config.yaml
num_hidden_layers: 9
experts_per_token: 1
d_expert: 672
Below are experts of layer 6 (counted from 0) of a mixture-of-experts language model. Rows are named router (the router's row for the expert) and show model dimensions 0-159. Each number is 200 + 40 x the weight over its row's rms, rounded and kept within 0 to 999.
After each expert's rows: a language model's description of what the expert responds to. This comes from a sample of Wikipedia text that the model never trained on.

# expert 17
router,221,180,187,216,219,204,241,216,156,167,222,157,182,224,215,180,162,219,193,176,254,207,209,294,171,143,177,215,208,221,149,153,168,243,92,146,200,135,230,249,171,177,170,172,152,183,258,255,123,172,193,262,181,136,308,209,244,180,235,129,180,226,157,231,223,144,207,311,269,180,204,156,222,189,180,122,234,115,237,220,214,199,190,190,191,213,197,195,222,129,229,206,189,249,276,182,200,150,180,190,236,237,258,154,184,309,170,240,222,200,202,200,219,142,188,204,193,220,205,199,187,205,254,233,263,236,216,177,239,159,183,238,222,213,207,91,227,252,214,130,204,253,276,182,153,197,199,180,176,240,166,218,212,174,211,200,229,117,138,165
Given names and name pieces in credits, rosters and lists, such as John, Robert, Christina, Barack, van, plus table header cells.

# expert 21
router,173,230,229,182,187,229,218,214,192,159,153,166,204,194,246,235,208,294,225,198,187,255,121,148,186,180,273,252,208,153,194,191,255,159,162,212,233,207,131,249,245,217,207,141,217,190,178,132,170,158,166,208,239,266,190,222,268,200,216,185,206,165,232,161,169,262,226,170,167,280,106,233,154,239,176,275,192,199,222,279,186,141,243,252,337,157,212,169,245,184,187,211,221,147,177,137,178,245,185,242,199,246,247,211,168,147,234,182,283,206,258,141,160,145,182,165,179,221,216,122,154,200,243,120,148,187,182,157,144,179,186,218,255,268,228,212,223,160,205,176,165,195,274,211,225,153,131,266,238,223,273,190,169,268,189,182,195,211,221,189
Single letters, mostly capitals, starting names or words, such as D in Dale, K in Kurtinaitis, lowercase d, n.

# expert 7
router,216,141,254,159,131,202,185,206,211,240,206,183,200,214,198,243,198,208,236,200,216,162,245,250,201,168,244,210,185,209,144,246,155,227,227,140,161,167,138,188,290,172,143,199,144,254,160,250,150,251,222,155,140,191,208,263,206,193,232,206,120,130,182,212,171,184,209,163,249,208,164,252,224,198,216,202,236,204,209,243,226,186,181,180,133,159,160,212,214,304,225,223,208,245,179,219,197,236,215,252,223,258,183,131,131,122,212,145,246,248,179,188,141,147,156,180,171,174,241,223,134,143,186,210,138,201,144,170,239,251,183,300,242,139,235,163,193,239,263,228,176,230,225,177,122,212,209,159,118,212,231,247,252,154,153,224,206,210,178,213
Place names and institution words, such as United States, County, New York, Mumbai, Records, plus Japanese and Cyrillic byte pieces.

# expert 5
router,162,263,222,161,176,221,187,156,160,212,176,210,133,130,234,231,206,171,204,253,138,223,224,201,229,190,177,236,200,223,239,238,149,265,191,144,238,180,215,223,187,219,216,172,210,204,136,271,151,147,185,205,286,200,157,264,264,226,266,198,186,243,175,200,212,192,224,175,221,173,181,197,257,203,198,183,240,280,83,134,210,237,241,136,139,185,188,145,242,257,238,221,208,253,173,199,152,271,240,182,244,188,237,169,221,172,183,179,143,148,206,187,229,196,197,193,272,185,163,251,209,192,223,209,191,261,216,135,175,154,245,182,212,172,260,88,102,227,232,192,186,263,170,253,245,243,170,203,211,244,252,272,260,187,167,222,210,181,214,192
Opening parentheses and quotation marks, especially in tables before numbers, plus mid-word pieces like k, or and re.

# expert 19
router,254,274,200,231,262,231,255,191,236,132,168,232,227,178,193,206,172,172,225,241,179,295,177,240,226,210,102,217,194,219,127,180,208,182,205,191,236,217,173,264,211,213,237,262,231,171,165,175,158,208,159,176,171,215,224,220,248,149,135,223,168,172,181,205,210,209,184,232,239,215,228,185,223,240,246,213,196,199,227,154,181,172,215,202,191,213,228,229,220,207,187,264,133,238,197,291,175,177,195,147,208,141,252,159,253,186,269,143,192,233,212,297,213,225,266,157,160,194,188,151,193,134,195,193,222,227,156,187,155,142,254,186,203,250,224,154,145,222,168,215,162,272,182,263,211,199,213,186,90,190,235,281,162,252,289,178,216,162,220,132
Periods ending sentences, often fused with word endings like es., ing., plus decimal points in climate and election tables.

# expert 18
router,245,192,156,178,179,190,245,185,107,253,148,166,173,87,193,168,115,243,186,145,163,216,247,222,115,101,195,167,186,177,151,215,199,195,232,171,289,175,151,180,144,224,237,223,157,212,144,233,233,242,222,183,182,228,212,294,206,119,221,206,227,174,199,189,169,220,197,220,228,150,140,179,131,214,239,183,179,207,196,223,188,288,198,259,209,149,233,190,143,124,190,219,176,213,184,153,229,162,255,109,164,143,232,189,196,199,157,272,127,219,218,156,300,231,145,234,273,179,238,241,202,217,137,281,214,185,166,161,198,208,231,202,168,206,219,202,177,166,219,176,254,183,129,208,226,173,200,254,169,190,174,271,200,252,234,237,205,238,245,213
Line-initial dashes of infobox lists, pipes and empty table cells, and colons in key–value lines like "- Engine:".

# expert 6
router,253,218,244,181,231,187,217,181,202,193,235,246,214,177,184,251,173,246,206,163,253,209,225,195,250,149,183,180,264,192,267,236,207,270,223,185,178,282,102,219,185,122,227,158,213,204,276,208,240,263,180,175,118,179,242,248,158,196,244,270,206,220,196,157,145,265,232,151,228,219,222,220,255,226,213,202,223,199,159,206,242,201,179,221,145,203,248,219,178,235,216,136,218,167,280,204,149,254,199,177,191,179,128,275,174,176,284,152,270,235,208,163,225,231,206,269,149,230,135,209,178,332,108,193,218,251,239,258,262,250,198,203,188,179,205,222,200,243,232,167,195,183,227,274,193,286,202,176,204,209,95,222,186,225,171,204,160,204,155,251
Mid-word pieces starting with t, p, s or ag, often after an m, as in m'emb'rane, l'att'ices, m'ig'alastat.

# expert 11
router,165,110,147,224,260,160,254,159,183,223,204,168,179,165,169,238,216,125,127,250,190,236,155,169,247,164,210,190,233,206,278,244,219,190,217,248,206,240,233,209,214,300,169,259,235,232,179,210,203,215,210,247,197,180,242,260,188,192,183,163,259,162,171,201,181,174,155,179,204,175,163,174,131,234,158,207,168,258,151,200,226,219,274,220,173,187,179,283,170,217,134,211,222,207,177,201,184,270,248,177,212,215,196,216,248,187,188,207,189,148,197,208,166,243,202,244,211,218,254,174,219,119,191,192,127,243,220,225,313,192,291,166,165,185,183,193,240,228,211,185,115,150,188,150,200,101,260,222,164,202,214,201,232,103,127,182,264,213,223,200
Early syllable pieces just after a first letter or at word start, such as el in Helmet, re, sh, per, trans.

# expert 14
router,273,135,163,211,101,130,234,162,172,266,225,179,145,165,189,228,221,235,209,198,169,242,293,229,177,192,178,215,167,164,174,203,158,206,188,248,170,180,197,172,204,264,179,206,175,175,176,201,225,167,187,238,162,102,194,229,240,151,113,196,295,230,153,184,175,189,136,213,285,203,204,208,119,199,231,211,194,167,208,192,205,226,256,224,205,134,184,228,140,241,165,120,196,198,107,234,252,150,202,189,208,174,228,163,204,156,183,202,139,246,244,231,275,149,147,190,203,170,228,232,170,203,188,172,177,236,205,211,233,179,142,221,214,193,197,197,154,179,196,112,236,254,80,167,234,230,152,178,180,168,279,280,214,214,215,164,203,215,216,196
Prepositions such as of, in, to, for, on, under, after, and the 2 starting a year after in.

# expert 9
router,122,189,156,213,203,233,185,203,215,152,217,175,182,217,241,231,210,236,158,287,158,151,185,188,213,245,222,167,247,144,150,137,197,124,198,278,197,196,247,230,227,195,227,148,136,206,151,207,180,158,180,214,207,213,220,136,243,237,195,152,136,189,155,270,148,230,216,155,238,217,154,224,248,234,165,270,172,238,200,159,176,243,148,199,259,249,221,142,173,200,169,188,246,161,181,152,239,160,223,187,148,173,258,299,178,266,169,196,158,216,299,182,213,189,257,180,171,202,226,208,216,206,197,190,179,255,231,258,157,196,157,211,202,200,145,286,237,182,156,217,200,276,141,164,200,259,146,220,227,201,111,180,204,250,185,203,193,188,204,190
Short internal fragments of foreign or technical words and names, such as n, v, en, pan, ov.

# expert 13
router,198,180,189,188,144,205,178,188,251,200,177,195,186,211,93,212,120,195,211,184,196,215,207,228,208,230,229,241,141,151,170,226,209,214,199,159,210,164,179,152,266,167,187,239,194,175,249,123,159,225,152,161,179,293,267,258,215,245,274,161,278,208,122,268,154,274,183,252,222,215,222,109,169,197,246,204,183,177,256,257,229,222,208,217,157,236,284,218,214,157,212,211,167,220,144,176,154,189,154,164,205,148,264,241,184,177,179,184,188,159,195,200,217,176,303,206,194,180,102,277,206,132,240,292,208,257,206,183,218,160,205,212,228,226,232,155,188,161,207,170,214,150,128,199,188,253,196,162,95,130,258,200,184,204,173,165,160,254,233,175
Numerals in tables, scores and statistics, and number words like two, three, several, plus h in transliterated names.

# expert 1
router,241,239,191,142,146,193,165,245,305,260,96,204,198,191,214,208,170,195,161,196,220,187,236,169,204,147,126,168,212,166,179,167,225,189,168,180,241,155,216,217,148,195,234,211,262,196,249,177,244,255,168,299,212,224,177,207,224,186,166,233,148,217,203,260,178,151,256,191,242,255,166,234,204,198,201,216,179,214,201,191,153,185,285,204,209,207,167,222,261,63,158,198,222,226,233,180,206,190,233,211,122,218,157,170,199,187,192,220,142,145,238,186,148,160,216,236,156,222,257,154,199,211,121,182,215,200,159,212,203,170,204,230,177,155,187,222,195,212,153,278,159,220,239,244,195,179,210,224,261,166,211,246,156,154,257,169,187,261,196,239
Subject pronouns, relative words and linking function words opening clauses in prose, such as he, she, which, and, was.

# expert 0
router,179,227,187,215,257,194,227,256,156,134,175,124,253,259,204,172,165,175,199,118,235,144,136,147,229,151,178,210,155,195,247,199,254,196,209,186,232,152,167,183,222,231,211,210,227,151,188,252,215,194,164,193,182,293,236,260,185,208,102,219,281,199,196,172,220,217,173,184,218,184,210,70,243,200,222,221,234,248,201,225,201,237,200,224,203,131,166,213,243,177,226,167,265,235,250,179,187,222,200,260,235,242,241,273,228,180,147,140,209,232,209,236,176,157,173,207,257,215,222,182,167,154,241,167,182,236,252,206,174,240,258,163,209,231,209,201,185,144,209,208,185,159,240,191,233,140,196,208,270,188,256,254,240,256,220,136,152,247,265,212
Word-final noun pieces, mostly plurals, such as -ers, -ions, -ies, -ists, plus group nouns like people, men, games.

# expert 16
router,271,333,222,216,199,208,188,182,159,245,213,179,221,193,85,154,104,149,193,210,272,206,272,178,133,204,169,122,183,175,214,238,240,198,207,180,187,173,224,140,129,181,150,272,166,191,223,252,284,207,191,261,236,107,181,147,174,261,162,238,243,231,168,201,269,139,196,193,156,169,224,185,224,146,217,175,249,270,266,185,178,198,158,237,233,258,219,150,209,248,211,217,236,158,178,213,204,164,181,175,249,224,301,193,211,193,174,193,195,265,146,151,199,156,245,104,250,197,207,155,196,249,219,215,232,114,212,145,250,178,211,222,265,254,201,187,225,182,175,230,163,187,158,260,241,200,151,215,149,134,207,161,194,216,223,217,145,210,209,188
Word stems and mid-word pieces awaiting -ing, -ed or -ation, such as act, design, record, project, Att'em'pts.

# expert 4
router,302,229,162,165,207,182,172,98,190,216,224,178,297,245,283,203,170,193,182,249,126,135,186,159,252,253,159,239,202,251,115,190,169,236,186,112,240,213,236,226,214,207,245,194,227,202,152,191,191,297,210,202,199,156,200,187,167,146,177,196,210,245,172,187,268,191,250,155,123,203,179,201,227,250,221,188,193,185,252,277,166,196,211,214,205,255,199,220,196,163,230,286,233,179,223,178,189,181,203,177,169,152,138,202,202,185,213,199,175,224,203,250,271,234,228,109,167,134,168,263,189,173,142,194,216,149,209,207,198,146,177,258,212,304,211,242,176,147,246,230,143,175,245,169,224,221,182,191,181,214,167,224,182,194,205,162,211,239,158,234
Adjective-forming endings like -al, -ical, -ular, words like National, public, political, and en dashes in score or season ranges.

# expert 8
router,202,171,154,190,204,187,240,217,229,253,148,202,164,205,178,178,144,143,186,155,226,126,233,213,263,163,233,192,144,245,211,139,204,198,255,152,185,195,172,199,225,168,194,205,244,243,188,206,177,138,178,186,279,201,212,158,200,134,143,267,206,242,202,249,226,216,160,139,187,144,277,190,160,132,205,172,154,176,190,207,129,167,206,270,260,241,148,205,198,220,194,206,144,204,117,110,261,219,134,230,230,239,183,233,212,170,198,190,178,223,209,190,237,183,123,190,219,208,130,116,233,260,180,148,179,229,188,123,136,222,138,183,232,166,229,242,269,167,177,197,263,178,138,184,105,240,226,191,251,193,139,154,181,180,221,237,155,243,222,197
Standalone spaces and separators with trailing space, like ' | ', ', ', ' in ', often before numbers; also month names before dates.

# expert 10
router,199,227,202,244,269,199,241,186,250,196,194,233,150,292,195,225,210,187,199,213,210,229,205,200,212,225,219,193,222,147,180,210,167,240,178,206,221,172,243,115,178,238,169,272,262,256,230,185,168,242,291,188,250,219,183,124,189,317,204,232,240,246,165,266,233,267,246,157,225,231,189,208,176,163,211,164,184,152,182,111,235,196,228,159,180,203,262,193,190,237,241,140,193,239,202,216,163,127,238,264,176,229,217,228,205,241,190,230,246,198,215,199,207,207,211,181,263,201,231,179,167,160,275,215,160,208,233,263,164,201,190,254,263,192,144,308,208,239,233,223,371,174,261,268,176,158,258,213,176,239,195,225,307,230,212,201,231,206,143,220
Opening pieces of words and names, such as Br, Pr, Tr, Bar, un, dis, inter, and r inside Eint'r'acht.

# expert 23
router,221,109,210,257,205,180,213,192,314,145,114,217,225,175,239,167,242,185,223,171,229,209,188,198,171,90,253,200,262,312,213,180,211,157,187,241,183,184,131,226,227,145,190,196,194,195,142,148,112,180,157,177,253,228,231,295,241,168,87,202,218,176,150,232,116,217,152,174,208,207,198,169,232,181,163,187,145,148,234,231,210,168,150,168,253,207,168,261,232,290,168,127,179,185,172,134,210,167,197,204,166,305,207,215,203,226,171,207,184,198,165,277,232,182,214,213,241,197,200,153,211,178,225,194,224,187,205,174,123,307,213,139,188,152,192,166,202,145,197,242,160,171,186,255,231,225,135,233,178,333,213,272,260,254,247,181,204,188,161,179
Past-tense verbs, participles and verb endings after was, to or He, such as played, made, began, -ized, -ating.

# expert 12
router,247,169,249,250,262,159,188,245,204,189,208,237,272,230,163,231,249,265,151,179,247,233,201,313,135,182,213,232,142,236,194,245,286,289,199,260,282,190,202,235,164,227,200,248,176,234,117,138,200,181,224,162,203,253,215,109,135,221,192,245,205,158,156,192,216,200,281,154,176,216,202,164,252,195,169,222,170,239,171,223,167,178,177,205,157,185,170,245,193,278,232,161,172,177,231,216,175,171,136,164,158,163,234,182,253,198,209,216,230,153,187,201,231,203,255,238,200,216,192,178,173,170,209,193,185,206,238,301,182,243,136,154,179,117,268,166,196,172,206,257,244,230,281,249,293,223,159,249,158,200,239,212,229,88,221,239,225,230,190,252
Single capital letters starting names or words, like R, P, C, W, often in tables or after colons, as in 'R'ise Up.

# expert 22
router,191,220,142,180,172,155,243,251,202,187,190,162,198,198,215,222,141,152,297,200,224,263,182,181,166,158,160,194,207,201,263,171,161,218,184,188,217,138,190,220,232,166,158,236,177,152,275,185,193,241,202,255,93,200,189,303,251,180,206,157,176,149,188,172,219,183,161,239,251,189,277,186,175,252,221,238,232,191,129,194,238,147,215,238,137,194,197,184,252,223,183,172,167,218,193,255,194,146,174,203,227,139,183,170,109,227,219,217,124,177,163,216,202,168,184,195,261,255,235,251,148,178,257,253,281,154,141,230,196,148,191,221,248,223,216,189,151,182,194,202,82,176,232,195,208,217,217,174,154,231,212,277,221,297,143,223,230,134,209,168
The digit 1 starting years after a dash, comma or parenthesis, as in '1'935, '1'807; also words art, class.

# expert 2
router,236,158,175,250,207,211,216,175,116,162,145,179,194,296,189,207,184,177,175,189,209,120,240,182,158,140,195,228,226,207,236,239,219,209,165,230,289,93,146,185,208,276,222,242,204,233,187,208,191,205,182,221,207,229,193,215,172,139,183,201,234,275,227,161,215,165,138,165,230,156,176,132,240,195,212,154,200,196,171,205,162,273,236,146,154,157,279,176,140,183,249,151,234,288,222,173,154,208,242,257,213,205,136,204,216,226,189,236,191,214,220,284,198,184,206,276,214,183,155,257,177,145,201,244,232,169,202,138,172,146,206,192,169,188,252,192,228,198,217,142,157,233,215,151,300,205,210,268,148,233,222,233,193,205,186,196,155,220,212,266
Last digits of years after a split-off leading 1 or 2, such as 2'018', 1'881', 1'993'; also some mid-word s pieces.

# expert 3
router,125,218,250,184,193,255,150,217,185,213,274,240,220,193,218,158,291,212,197,215,204,199,158,164,201,294,226,195,208,203,198,172,192,139,225,249,125,253,257,185,186,184,203,142,195,194,198,164,266,188,230,152,183,182,119,141,152,231,244,149,166,181,289,150,221,202,217,248,119,221,208,248,205,192,192,198,216,183,215,197,226,187,196,164,206,230,164,181,191,176,192,235,203,174,238,241,194,222,179,202,191,203,158,186,223,212,212,215,221,180,174,157,154,250,223,200,151,179,221,206,233,237,195,192,188,182,198,216,224,244,194,142,161,193,148,227,208,220,186,217,217,179,226,151,176,165,227,184,269,173,200,91,154,189,205,212,204,158,197,187
Determiners and possessives before nouns, such as the, his, their, its, 's, plus bullet markers opening infobox lines.

# expert 15
router,228,159,203,305,201,193,196,172,173,217,137,230,160,193,219,202,254,183,202,184,193,172,234,188,184,193,164,216,193,227,239,252,291,249,186,185,213,242,188,189,168,249,208,300,165,175,275,219,186,316,179,190,202,161,233,238,269,221,198,240,177,201,198,176,238,224,216,169,232,187,270,186,225,134,167,204,232,260,184,173,191,190,105,127,214,105,202,254,253,199,198,179,210,193,150,215,243,203,232,238,220,184,177,184,132,223,267,199,157,159,157,238,91,217,200,172,199,252,191,277,185,139,220,211,186,187,197,223,155,181,191,236,187,264,272,189,115,252,203,174,213,201,212,244,212,213,191,171,245,180,220,173,185,251,197,189,230,215,221,193
Line breaks ending table rows and list items, plus capital or lowercase F and G starting words after dashes.

# expert 20
router,199,226,174,184,178,180,219,211,255,108,220,205,167,138,240,219,180,248,296,184,180,277,231,201,190,170,170,222,179,190,265,245,92,234,166,200,225,244,182,216,138,276,214,168,246,182,297,246,143,120,191,245,296,236,222,206,188,199,197,253,184,261,239,147,127,104,140,238,241,150,211,238,165,215,187,209,173,156,203,177,159,239,194,173,180,194,279,139,152,176,214,179,235,245,207,248,222,236,267,206,211,117,227,190,194,261,164,232,202,235,168,179,208,197,130,241,286,207,155,240,243,217,201,237,297,138,200,209,198,167,222,273,150,177,195,226,217,200,197,177,206,214,169,206,207,237,220,188,226,255,220,241,236,207,201,200,154,171,196,221
Commas, often fused to word ends like er, a, ing, ers, plus endings -er, -ed, -est, as in Tyl'er,', harv'est'.